Weights of a small mixture-of-experts language model, trained from scratch on English Wikipedia.
Experts: 128 experts in each of 10 layers, 8 picks a token, a sigmoid router.
Training: a variant of Adam for the experts, 899M tokens, 6862 steps.
Below are experts of layer 3 (counted from 0) of a mixture-of-experts language model. Rows are named router (the router's row for the expert) and show model dimensions 0-191. Each number is 50 + 10 x the weight over its row's rms, rounded and kept within 0 to 99.
After each expert's rows: "comes before" lists some tokens at least twice as common just after its tokens as in all text. This comes from a sample of Wikipedia text that the model never trained on. Tokens count by the router's weight.

# expert 106
router:48 75 59 52 64 51 46 50 50 60 36 51 69 55 52 48 40 49 59 44 53 42 43 60 54 58 31 48 46 51 39 60 39 29 55 43 61 54 48 65 52 50 45 44 58 36 54 41 46 60 53 56 51 52 37 53 41 41 53 56 66 55 63 54 57 52 52 65 46 63 53 48 51 66 66 33 32 52 52 53 43 48 50 51 35 44 40 70 44 61 34 62 27 63 58 36 47 44 61 51 44 36 45 65 45 33 60 38 49 61 58 66 59 58 52 33 52 49 37 34 62 63 58 55 53 47 72 64 63 51 37 53 59 40 37 55 48 56 61 60 37 46 37 38 61 53 67 48 47 62 68 62 48 43 75 50 58 40 49 38 55 32 51 40 57 60 46 41 50 49 50 54 59 67 43 47 53 42 58 51 45 39 39 60 44 55 30 50 37 32 38 53
comes before: " |", "|", "=", "-", "–", "\n"

# expert 119
router:48 74 44 49 65 49 34 40 41 56 47 44 61 54 67 49 46 41 62 54 51 55 40 50 47 33 37 30 59 57 30 52 49 33 44 49 54 65 49 42 48 46 49 49 51 40 29 42 48 45 59 71 49 45 35 33 41 39 52 46 67 28 54 60 46 39 51 68 54 64 49 55 57 55 60 30 45 48 48 61 49 39 45 39 54 54 52 63 47 55 40 61 57 55 46 50 52 45 78 59 62 53 35 52 37 33 69 45 46 62 47 65 59 58 68 50 51 72 48 39 66 53 49 56 52 42 49 60 44 42 37 56 48 44 49 57 44 47 48 39 43 48 47 43 56 33 54 45 53 67 45 86 43 40 67 50 52 44 53 46 28 39 65 41 61 52 68 64 61 50 61 55 54 40 49 57 46 52 58 55 52 55 44 64 55 52 44 46 44 49 54 37
comes before: "|", "-", "=", "\n", "  ", "The"

# expert 97
router:48 55 44 63 54 53 45 50 50 60 53 48 64 71 42 51 52 50 56 60 46 52 41 55 69 49 48 58 64 31 53 30 53 38 43 47 45 59 58 53 41 46 45 59 73 48 67 57 59 62 64 67 69 62 62 41 59 37 48 48 50 43 61 42 54 56 46 68 39 56 44 56 49 65 60 29 29 51 61 55 42 47 47 39 50 62 40 50 32 57 56 57 40 56 53 50 61 51 73 56 50 36 48 67 38 38 58 38 58 35 56 72 69 63 54 47 49 46 46 52 72 58 59 62 54 46 75 40 69 61 43 43 55 38 48 67 44 54 53 49 49 33 39 35 47 53 39 58 59 58 47 67 54 46 65 47 45 52 54 69 48 39 49 39 49 52 67 45 65 56 32 48 46 52 37 40 40 51 51 55 60 46 40 50 43 62 37 44 38 50 60 52
comes before: " |", ")", ",", "–", "°", " ("

# expert 113
router:50 66 66 54 38 42 63 53 76 52 41 31 62 55 39 47 63 52 52 50 54 52 32 51 49 51 35 48 45 43 35 65 49 42 58 52 73 67 54 39 61 57 47 39 63 38 52 43 54 55 42 57 63 67 61 49 54 34 59 55 54 39 61 55 40 59 63 75 46 61 42 64 49 34 53 39 45 53 45 48 40 44 35 45 67 71 41 46 30 47 47 64 45 51 48 50 63 56 62 50 54 39 52 53 49 47 58 56 33 55 63 57 46 69 30 47 46 61 50 52 48 47 50 47 51 39 51 48 47 54 37 41 47 35 53 58 58 45 51 29 41 47 48 46 42 45 48 52 53 64 47 61 57 36 63 43 43 53 56 45 43 21 71 54 52 27 45 56 48 56 43 51 60 46 55 45 51 58 47 36 49 52 62 74 56 75 44 52 44 33 44 48
comes before: " the", " a", " be", " his", " its", " an"

# expert 10
router:47 60 58 43 47 50 47 45 57 56 52 46 53 61 40 47 40 49 50 59 51 49 42 67 55 37 45 45 69 51 46 44 47 56 52 43 41 58 41 68 41 40 42 48 48 40 41 42 60 56 67 56 61 51 44 36 47 24 41 41 52 54 65 50 30 49 46 73 44 51 40 62 57 66 55 36 27 56 61 52 29 37 39 46 55 57 56 64 46 48 55 63 40 68 41 61 53 45 51 56 61 56 47 42 41 35 57 42 46 54 65 67 52 66 72 48 65 58 45 27 63 56 51 54 46 26 69 61 53 34 42 48 61 43 54 67 56 83 43 53 32 42 45 47 61 49 66 57 51 50 41 64 42 46 64 38 47 53 59 47 40 38 50 43 41 48 62 59 56 53 54 34 51 57 41 55 52 46 48 43 44 34 62 57 55 53 42 62 49 36 38 52
comes before: "\n\n", " The", ",", ".", " In", " He"

# expert 17
router:41 46 46 53 44 60 51 39 68 73 44 45 54 56 38 42 42 54 41 49 58 61 47 42 47 52 45 41 66 32 41 52 44 56 55 64 47 46 45 38 54 47 44 45 64 59 46 45 54 51 73 63 56 61 47 48 55 38 46 40 41 50 57 48 45 47 50 72 52 57 27 52 49 54 49 35 49 57 52 43 47 47 32 60 69 59 31 49 49 55 55 72 42 46 37 57 48 38 56 55 53 47 45 55 28 31 57 39 38 52 41 75 44 59 41 47 61 50 42 49 57 69 42 28 55 47 55 58 58 34 26 58 56 46 45 53 36 53 40 38 50 41 43 36 35 50 59 49 64 58 54 66 42 51 69 50 36 59 62 64 47 45 53 52 39 46 47 44 38 56 54 70 57 66 37 36 44 42 38 51 42 56 42 68 54 55 34 44 40 26 60 49
comes before: "\n\n", " The", " He", " In", " It", " This"

# expert 120
router:58 62 56 58 55 50 51 48 39 46 56 48 63 61 52 55 41 39 60 66 46 29 44 61 58 47 31 36 49 50 35 53 47 41 42 48 51 57 38 41 48 52 35 57 54 44 52 47 56 64 60 69 57 55 52 45 48 31 56 38 59 36 68 43 53 41 58 77 63 62 61 53 61 57 51 37 42 62 62 50 54 44 31 40 45 51 61 73 60 47 51 66 44 53 49 47 64 32 63 43 49 53 51 47 45 22 68 30 49 61 39 62 58 67 48 35 56 67 40 51 64 69 47 53 45 32 56 60 51 52 50 46 56 35 45 40 42 56 34 46 46 46 40 40 44 50 47 63 63 60 59 65 53 45 66 60 63 36 57 53 47 40 59 35 50 43 57 47 69 44 53 54 50 66 47 68 46 44 51 66 38 55 48 63 54 66 43 47 56 50 44 44
comes before: "=", "-", "|", "\n", "\n\n", "The"

# expert 64
router:45 67 56 51 44 42 53 49 60 36 50 45 66 41 42 49 62 59 57 60 65 57 43 39 49 40 45 62 62 68 46 60 56 55 41 53 53 75 61 55 57 52 50 45 53 49 55 35 59 65 46 61 52 67 62 53 48 38 50 40 59 49 61 54 47 42 60 62 45 67 57 59 60 52 53 34 42 51 60 39 33 53 49 55 49 57 49 50 48 51 68 67 58 61 58 54 60 61 75 55 46 45 44 62 69 42 61 49 45 54 70 58 61 72 40 57 45 54 32 37 60 62 50 49 54 46 56 40 48 53 42 42 48 25 43 45 50 56 48 47 27 48 33 35 50 39 46 61 66 69 37 64 55 47 64 44 61 47 62 62 42 16 67 49 45 43 50 45 48 54 52 56 41 60 62 56 57 46 42 36 48 45 44 73 40 51 49 64 50 47 41 49
comes before: " the", " by", " to", " a", "=", " in"

# expert 11
router:53 56 34 55 57 47 51 42 57 56 38 30 75 50 39 57 41 57 64 47 44 41 44 54 44 44 46 37 48 46 29 51 44 33 60 55 46 59 44 40 62 46 33 45 65 43 37 31 61 50 62 63 58 50 48 44 53 37 46 49 49 48 71 43 45 29 48 74 55 63 39 63 66 58 59 36 51 59 47 55 41 38 40 45 50 61 64 62 39 42 48 79 28 49 56 50 63 38 71 56 58 48 53 51 38 36 65 32 51 60 60 62 49 70 41 46 53 53 40 50 63 57 55 49 64 49 65 63 50 46 42 47 50 41 40 52 36 56 33 47 42 39 52 52 39 53 49 41 59 59 59 58 43 49 53 52 38 53 60 56 49 33 50 53 59 47 55 37 53 42 51 44 57 64 31 50 46 52 74 51 43 58 59 62 50 63 44 43 60 36 50 42
comes before: "\n\n", " The", "\n", "-", " In", " He"

# expert 59
router:49 54 57 59 52 58 46 35 69 61 37 58 66 63 38 62 47 54 56 77 57 54 42 46 63 55 40 47 62 38 46 47 49 46 50 42 42 65 55 41 45 51 48 47 43 44 48 71 51 44 72 58 48 63 49 46 57 31 50 41 53 55 61 49 30 63 53 80 55 55 46 60 44 46 31 35 37 61 49 46 52 37 50 41 48 58 37 59 46 39 46 57 41 76 46 51 56 50 58 53 46 56 34 39 46 40 61 39 45 51 54 64 52 57 54 22 39 57 47 45 76 61 45 56 43 42 47 40 43 35 45 45 50 41 64 75 54 58 34 42 46 30 48 42 44 48 56 53 68 51 36 57 59 52 61 58 54 49 57 43 50 42 58 43 47 48 60 58 68 47 45 38 56 60 37 55 57 51 41 50 74 55 46 43 38 54 44 61 47 53 36 62
comes before: ",", ".", " of", " (", " and", " in"

# expert 102
router:64 56 40 59 56 46 50 45 47 46 43 63 67 59 52 61 46 54 42 57 40 53 39 41 55 57 45 42 55 45 41 54 39 30 42 55 50 60 54 44 34 48 54 47 61 48 51 68 51 55 69 68 47 68 50 45 37 39 41 45 51 51 62 44 34 55 51 74 37 60 51 64 59 51 52 30 52 48 49 37 41 34 50 40 51 43 40 71 44 56 53 67 39 64 46 42 62 49 69 61 59 62 48 57 52 43 65 44 46 61 57 75 63 65 61 34 34 63 43 60 69 65 47 54 37 52 57 54 46 43 34 44 57 45 50 58 45 46 54 50 49 20 60 39 54 45 57 52 49 60 54 64 51 42 63 66 74 57 64 60 55 44 45 50 51 56 78 50 61 50 39 57 53 55 48 42 42 54 49 57 54 27 49 56 43 44 51 36 41 44 58 45
comes before: " |", "-", "=", " (", "°", " -"

# expert 67
router:62 62 42 74 48 57 58 34 56 56 52 49 70 62 51 47 31 56 62 67 54 44 56 48 65 56 47 55 65 39 52 37 46 48 40 40 57 51 47 44 47 40 38 54 52 45 42 46 49 53 66 62 74 65 54 37 53 34 49 41 53 53 54 36 46 56 41 70 40 55 48 54 60 46 49 35 41 64 47 50 45 36 39 45 64 51 51 60 35 35 60 68 51 71 33 57 50 48 63 72 53 43 43 51 33 31 61 47 45 60 52 68 50 60 42 31 62 61 37 35 69 48 55 52 48 37 48 60 57 53 48 47 65 43 58 74 50 56 39 38 45 30 44 48 52 52 43 59 52 54 54 65 50 44 54 59 33 47 66 43 42 32 56 51 55 49 61 57 67 48 56 37 55 47 35 56 48 46 45 47 45 51 67 57 41 63 43 61 37 38 52 50
comes before: ",", "=", " of", " and", " (", " in"

# expert 111
router:38 87 43 45 43 52 66 41 45 41 42 36 54 44 35 43 41 60 54 61 57 60 35 47 57 43 36 58 61 48 44 60 45 56 50 64 50 48 41 57 59 63 48 34 72 41 46 53 60 46 53 54 50 73 51 52 46 38 54 55 64 50 63 51 57 46 69 66 48 58 38 57 59 45 48 41 45 58 59 46 29 47 42 53 58 42 47 51 32 41 52 58 40 53 48 52 48 48 54 45 61 50 46 60 59 44 56 47 46 76 60 66 55 59 47 50 46 60 43 39 66 50 53 45 64 34 64 48 47 53 34 58 52 31 52 53 58 62 49 41 17 35 50 48 45 50 52 64 48 57 39 59 57 47 75 39 55 52 60 45 56 16 55 52 43 40 53 53 46 55 41 66 53 47 50 63 72 38 65 57 51 47 60 57 51 49 43 48 52 43 41 47
comes before: " the", " a", " which", " his", " its", " be"

# expert 81
router:40 68 59 40 55 52 66 40 41 48 38 48 56 46 32 44 45 55 48 66 68 35 35 45 37 57 42 48 51 34 37 50 53 62 46 54 48 60 40 45 52 54 17 41 65 46 41 46 66 46 51 51 59 57 43 49 44 36 44 51 55 35 66 41 37 44 64 60 45 58 45 57 51 41 51 42 49 57 61 54 42 43 51 56 48 53 50 48 37 38 54 55 35 64 60 60 51 51 52 38 43 46 47 47 56 31 59 39 45 54 49 59 73 70 43 35 45 61 47 45 56 56 48 44 50 46 39 53 50 46 42 60 52 28 32 60 60 69 42 47 33 40 36 48 50 53 54 50 48 49 24 60 57 57 59 34 42 54 59 47 45 15 57 54 33 44 42 50 54 41 44 56 36 77 58 59 59 28 57 52 42 41 54 61 52 44 42 50 57 43 46 60
comes before: "|", " the", " a", " to", " been", " that"

# expert 122
router:60 54 55 41 55 57 45 52 67 45 34 45 51 40 48 63 49 46 40 71 48 57 42 50 40 48 33 53 56 37 46 51 62 39 37 75 42 65 56 44 47 43 45 39 73 48 63 54 51 55 82 65 51 56 63 48 62 48 51 51 59 45 63 54 49 59 31 64 35 46 46 64 55 56 38 23 51 58 49 47 50 58 53 45 48 59 48 48 45 49 42 63 50 53 40 53 59 59 69 51 51 38 43 61 45 43 56 47 40 52 54 61 57 70 54 45 35 48 49 31 66 44 41 49 47 45 67 54 48 44 41 51 54 37 50 60 56 54 65 51 49 32 45 41 26 45 60 61 59 71 48 66 55 58 62 31 48 49 68 69 46 54 42 41 51 62 72 54 54 50 49 63 48 63 45 40 36 46 43 36 58 40 37 62 58 48 40 50 33 52 57 47
comes before: " |", ")", "°", " (", "–", "%"

# expert 21
router:58 51 55 55 56 42 62 46 55 52 55 52 64 52 50 57 59 47 52 63 52 37 46 60 57 49 41 44 55 33 42 43 64 37 45 50 42 70 60 51 44 37 55 57 68 49 66 64 61 47 76 64 53 63 65 53 56 31 49 53 48 50 75 51 29 64 35 81 42 60 47 55 48 50 48 26 50 71 54 50 39 44 56 38 55 56 41 72 40 52 43 54 32 57 49 46 59 29 60 53 46 42 54 63 40 40 69 42 51 49 56 70 59 63 44 43 45 39 52 50 80 66 48 56 44 50 60 58 60 54 44 51 55 42 57 48 53 60 48 57 50 32 54 45 45 42 75 48 59 53 42 61 61 52 66 57 56 44 43 57 48 40 50 51 47 72 65 53 50 44 47 54 48 60 49 47 43 41 56 59 60 45 39 58 44 59 40 46 36 47 48 56
comes before: " |", ",", "\n", " (", ";", "n"

# expert 51
router:49 58 54 54 58 52 41 36 43 48 49 60 67 51 51 53 57 48 58 59 43 54 36 44 61 63 52 60 48 34 39 59 59 37 40 59 49 55 70 35 57 45 45 49 65 50 55 48 59 52 67 67 61 71 52 46 51 32 54 58 55 37 72 49 42 53 57 68 40 46 44 60 57 64 52 32 40 77 53 52 51 52 67 41 46 64 45 50 45 60 33 64 44 54 49 44 62 44 60 56 44 42 49 63 48 36 57 35 42 40 54 75 69 69 40 56 51 72 39 50 56 69 48 55 51 37 61 39 52 46 48 55 58 41 57 47 44 59 48 46 49 32 48 37 53 41 48 57 68 65 46 68 56 36 77 51 48 52 68 66 36 25 50 44 48 55 63 49 46 49 41 46 49 43 35 38 54 41 56 54 56 46 42 51 54 64 52 47 38 47 54 47
comes before: " |", "-", "–", "|", ";", ")"

# expert 68
router:60 71 47 38 54 50 45 59 47 62 51 47 56 34 57 61 51 61 41 37 38 48 48 41 48 42 44 52 52 29 36 53 53 50 51 49 47 55 55 44 51 53 44 50 58 61 58 54 38 45 55 64 55 59 61 54 53 49 48 41 40 52 66 58 32 63 32 48 27 75 48 56 39 66 69 30 38 48 61 43 48 47 22 43 38 54 37 55 54 48 46 47 41 64 54 48 61 50 59 52 52 44 66 70 49 31 46 36 51 59 48 68 58 71 57 51 48 42 45 49 66 67 36 45 57 36 48 44 54 67 48 69 72 35 42 49 58 51 46 55 46 49 54 50 30 30 64 43 51 57 63 62 58 50 61 63 43 45 45 57 47 36 60 45 48 71 43 63 46 34 44 59 58 58 36 47 50 59 55 60 63 47 48 54 38 46 51 46 40 52 34 53
comes before: " |", ";", " 0", ":", "–", "%"

# expert 85
router:40 59 48 51 48 48 36 42 58 57 46 51 67 62 54 46 36 37 46 60 53 47 40 56 41 55 33 41 57 57 41 39 56 44 40 41 64 65 64 43 36 37 53 43 48 39 59 56 55 50 65 65 46 65 48 36 64 23 54 44 53 41 58 39 43 48 61 64 44 66 46 50 51 57 53 29 46 56 57 44 60 49 50 42 57 60 51 72 51 51 58 62 29 56 51 69 55 40 64 48 52 46 49 48 41 34 69 30 52 43 49 59 54 68 49 29 47 50 52 43 68 55 43 37 51 45 52 53 47 30 40 63 58 42 49 65 49 68 40 47 47 34 58 41 38 43 63 56 75 62 45 66 58 44 81 60 46 48 43 55 42 49 70 38 57 43 60 60 60 52 54 41 55 60 39 50 54 50 51 43 49 49 51 47 50 54 32 44 41 34 42 56
comes before: " of", ",", "=", "s", " and", " in"

# expert 110
router:51 86 53 41 47 61 64 36 57 47 43 34 48 63 40 41 54 61 47 57 57 61 44 51 42 48 29 55 53 55 27 56 52 51 44 50 61 53 62 54 53 64 48 37 74 47 53 43 50 47 44 58 50 63 67 57 62 36 53 61 48 35 59 46 62 48 55 68 46 62 47 52 65 49 64 33 50 49 71 23 34 43 38 55 60 53 52 56 40 38 36 54 45 52 66 59 57 54 57 51 56 50 49 64 63 41 60 49 47 61 60 63 59 61 40 46 43 65 48 32 65 46 49 48 51 46 55 43 51 48 35 44 43 27 52 48 50 57 47 44 42 40 52 52 54 49 50 54 55 62 38 70 71 53 55 42 53 53 61 56 48 23 65 57 42 40 52 41 39 54 29 61 44 43 53 55 44 44 59 50 41 39 46 70 35 56 55 56 49 43 49 58
comes before: " the", "|", " a", " his", " be", " its"

# expert 39
router:59 80 49 46 63 41 60 44 56 52 48 62 68 32 53 56 57 56 42 38 52 44 37 50 49 50 34 45 63 46 43 51 51 29 51 49 42 57 53 54 50 59 49 47 60 46 67 58 40 52 52 60 46 56 57 62 35 27 53 38 41 50 67 62 41 55 37 59 50 75 56 38 47 64 63 36 29 64 57 51 39 45 36 48 53 39 31 61 37 47 34 53 36 64 50 44 62 52 58 42 49 37 63 72 54 41 53 49 41 59 59 60 65 58 51 46 55 48 38 46 64 67 34 59 53 55 43 58 70 64 60 56 55 36 43 52 53 54 67 52 42 48 44 52 49 44 80 40 45 59 50 59 51 44 64 56 54 53 66 44 47 22 53 41 52 71 36 57 45 43 48 50 44 44 51 42 57 58 56 49 52 48 45 51 48 46 37 64 43 47 46 56
comes before: " |", "-", "|", "–", " 1", ";"

# expert 98
router:41 67 50 41 56 53 38 48 48 69 48 45 68 66 39 42 42 56 57 48 54 55 43 57 57 68 38 47 60 45 33 45 52 51 55 48 45 48 40 44 45 49 38 41 39 43 59 34 55 50 60 52 71 53 50 38 50 16 58 58 57 48 62 51 38 41 51 60 57 48 41 48 55 61 45 42 34 50 59 70 47 47 47 40 47 49 49 48 39 25 57 69 46 53 41 67 51 41 58 56 56 52 34 48 43 18 72 20 58 47 58 58 45 61 50 23 54 64 36 46 59 55 54 48 66 37 55 64 52 44 45 53 57 49 38 66 52 57 49 48 33 39 43 37 47 53 49 64 59 48 39 49 47 51 69 39 49 58 60 46 48 29 42 46 46 42 60 50 56 42 46 37 52 67 41 55 54 39 45 58 60 56 51 58 49 48 29 42 44 43 50 48
comes before: "=", " and", "\n", "\n\n", " but", " which"

# expert 0
router:37 70 59 51 53 61 45 38 60 55 47 47 60 68 54 53 34 47 60 67 51 41 47 60 42 62 30 53 53 66 33 41 50 53 48 50 52 74 53 43 57 48 31 43 44 45 38 47 41 39 73 60 47 58 48 37 48 51 55 38 57 41 62 53 32 41 55 59 39 63 47 49 47 57 58 33 33 48 53 60 46 34 44 40 57 66 61 53 54 44 59 58 44 58 46 63 68 38 59 55 52 54 39 42 34 34 78 48 47 61 56 60 70 75 53 38 56 51 45 45 52 45 43 42 39 35 44 56 44 57 44 46 58 39 31 56 25 60 56 49 47 44 47 28 44 57 46 49 52 62 37 57 54 50 60 42 57 39 47 49 43 43 67 40 50 54 56 76 61 46 42 36 54 51 41 61 50 47 45 51 47 49 45 61 37 51 47 61 42 49 36 62
comes before: " of", ",", ".", " and", " in", "s"

# expert 6
router:51 55 57 50 50 45 52 54 56 48 50 48 61 46 56 59 44 50 52 66 48 59 46 55 53 53 33 41 43 37 45 25 57 43 38 52 43 79 57 45 45 51 49 44 57 54 61 55 53 51 66 79 49 62 57 41 61 36 47 52 50 42 66 46 39 64 42 75 47 75 36 72 55 61 50 25 51 63 45 47 51 44 56 38 54 48 48 65 36 61 41 65 40 61 54 53 54 46 72 54 54 53 48 53 31 48 65 45 46 54 57 69 60 68 45 52 37 49 49 59 72 62 59 46 50 41 60 53 49 43 39 59 58 44 59 60 66 54 55 38 54 30 50 48 50 39 53 45 62 62 55 54 59 45 57 43 53 59 57 50 36 43 39 49 42 66 68 53 51 39 37 45 49 64 52 35 42 57 62 57 61 34 53 63 55 60 37 47 35 46 68 57
comes before: " |", ",", "\n", " (", ";", "e"

# expert 14
router:62 75 55 36 50 53 54 43 48 64 46 46 61 45 55 50 53 63 37 48 59 41 37 54 43 46 40 41 34 52 35 54 51 28 57 45 43 47 62 54 61 48 51 42 50 54 53 58 32 56 50 72 41 53 63 55 45 47 48 38 57 38 61 44 56 53 45 42 45 74 55 45 35 65 67 31 28 63 59 31 49 35 32 53 56 48 41 58 32 53 40 56 40 60 71 38 66 46 49 49 52 62 49 54 44 38 56 40 55 59 61 72 68 62 68 45 39 48 49 45 50 47 24 43 60 37 48 54 63 50 54 48 67 32 27 51 42 50 56 51 40 42 43 44 46 45 60 48 52 71 51 65 55 37 61 51 35 49 47 47 49 41 53 49 49 72 39 47 44 40 35 56 45 59 51 67 51 66 59 50 49 51 50 60 53 44 53 46 46 43 51 56
comes before: "-", ":", "|", "{", " 0", "00"

# expert 90
router:30 86 49 58 67 42 54 48 48 59 44 49 59 60 38 48 49 60 57 54 67 52 45 55 53 62 52 57 60 60 39 52 46 50 50 47 38 50 42 62 52 48 43 33 60 53 57 51 57 38 71 51 58 45 47 34 52 45 60 48 61 49 55 57 41 47 47 70 57 64 48 42 45 41 58 35 32 49 61 61 40 60 52 44 44 54 66 60 37 38 51 52 37 66 44 55 51 53 57 50 67 46 33 55 58 19 59 34 60 58 66 52 65 64 55 46 37 56 46 40 56 54 49 51 57 36 57 55 42 52 41 48 62 33 42 65 40 68 49 64 33 50 46 47 62 51 71 51 59 43 33 64 46 49 72 36 62 48 44 51 41 28 45 49 39 42 43 51 53 31 41 50 32 58 50 55 46 52 54 57 51 55 48 66 55 45 56 46 55 54 31 56
comes before: "=", " a", "|", " the", " in", " to"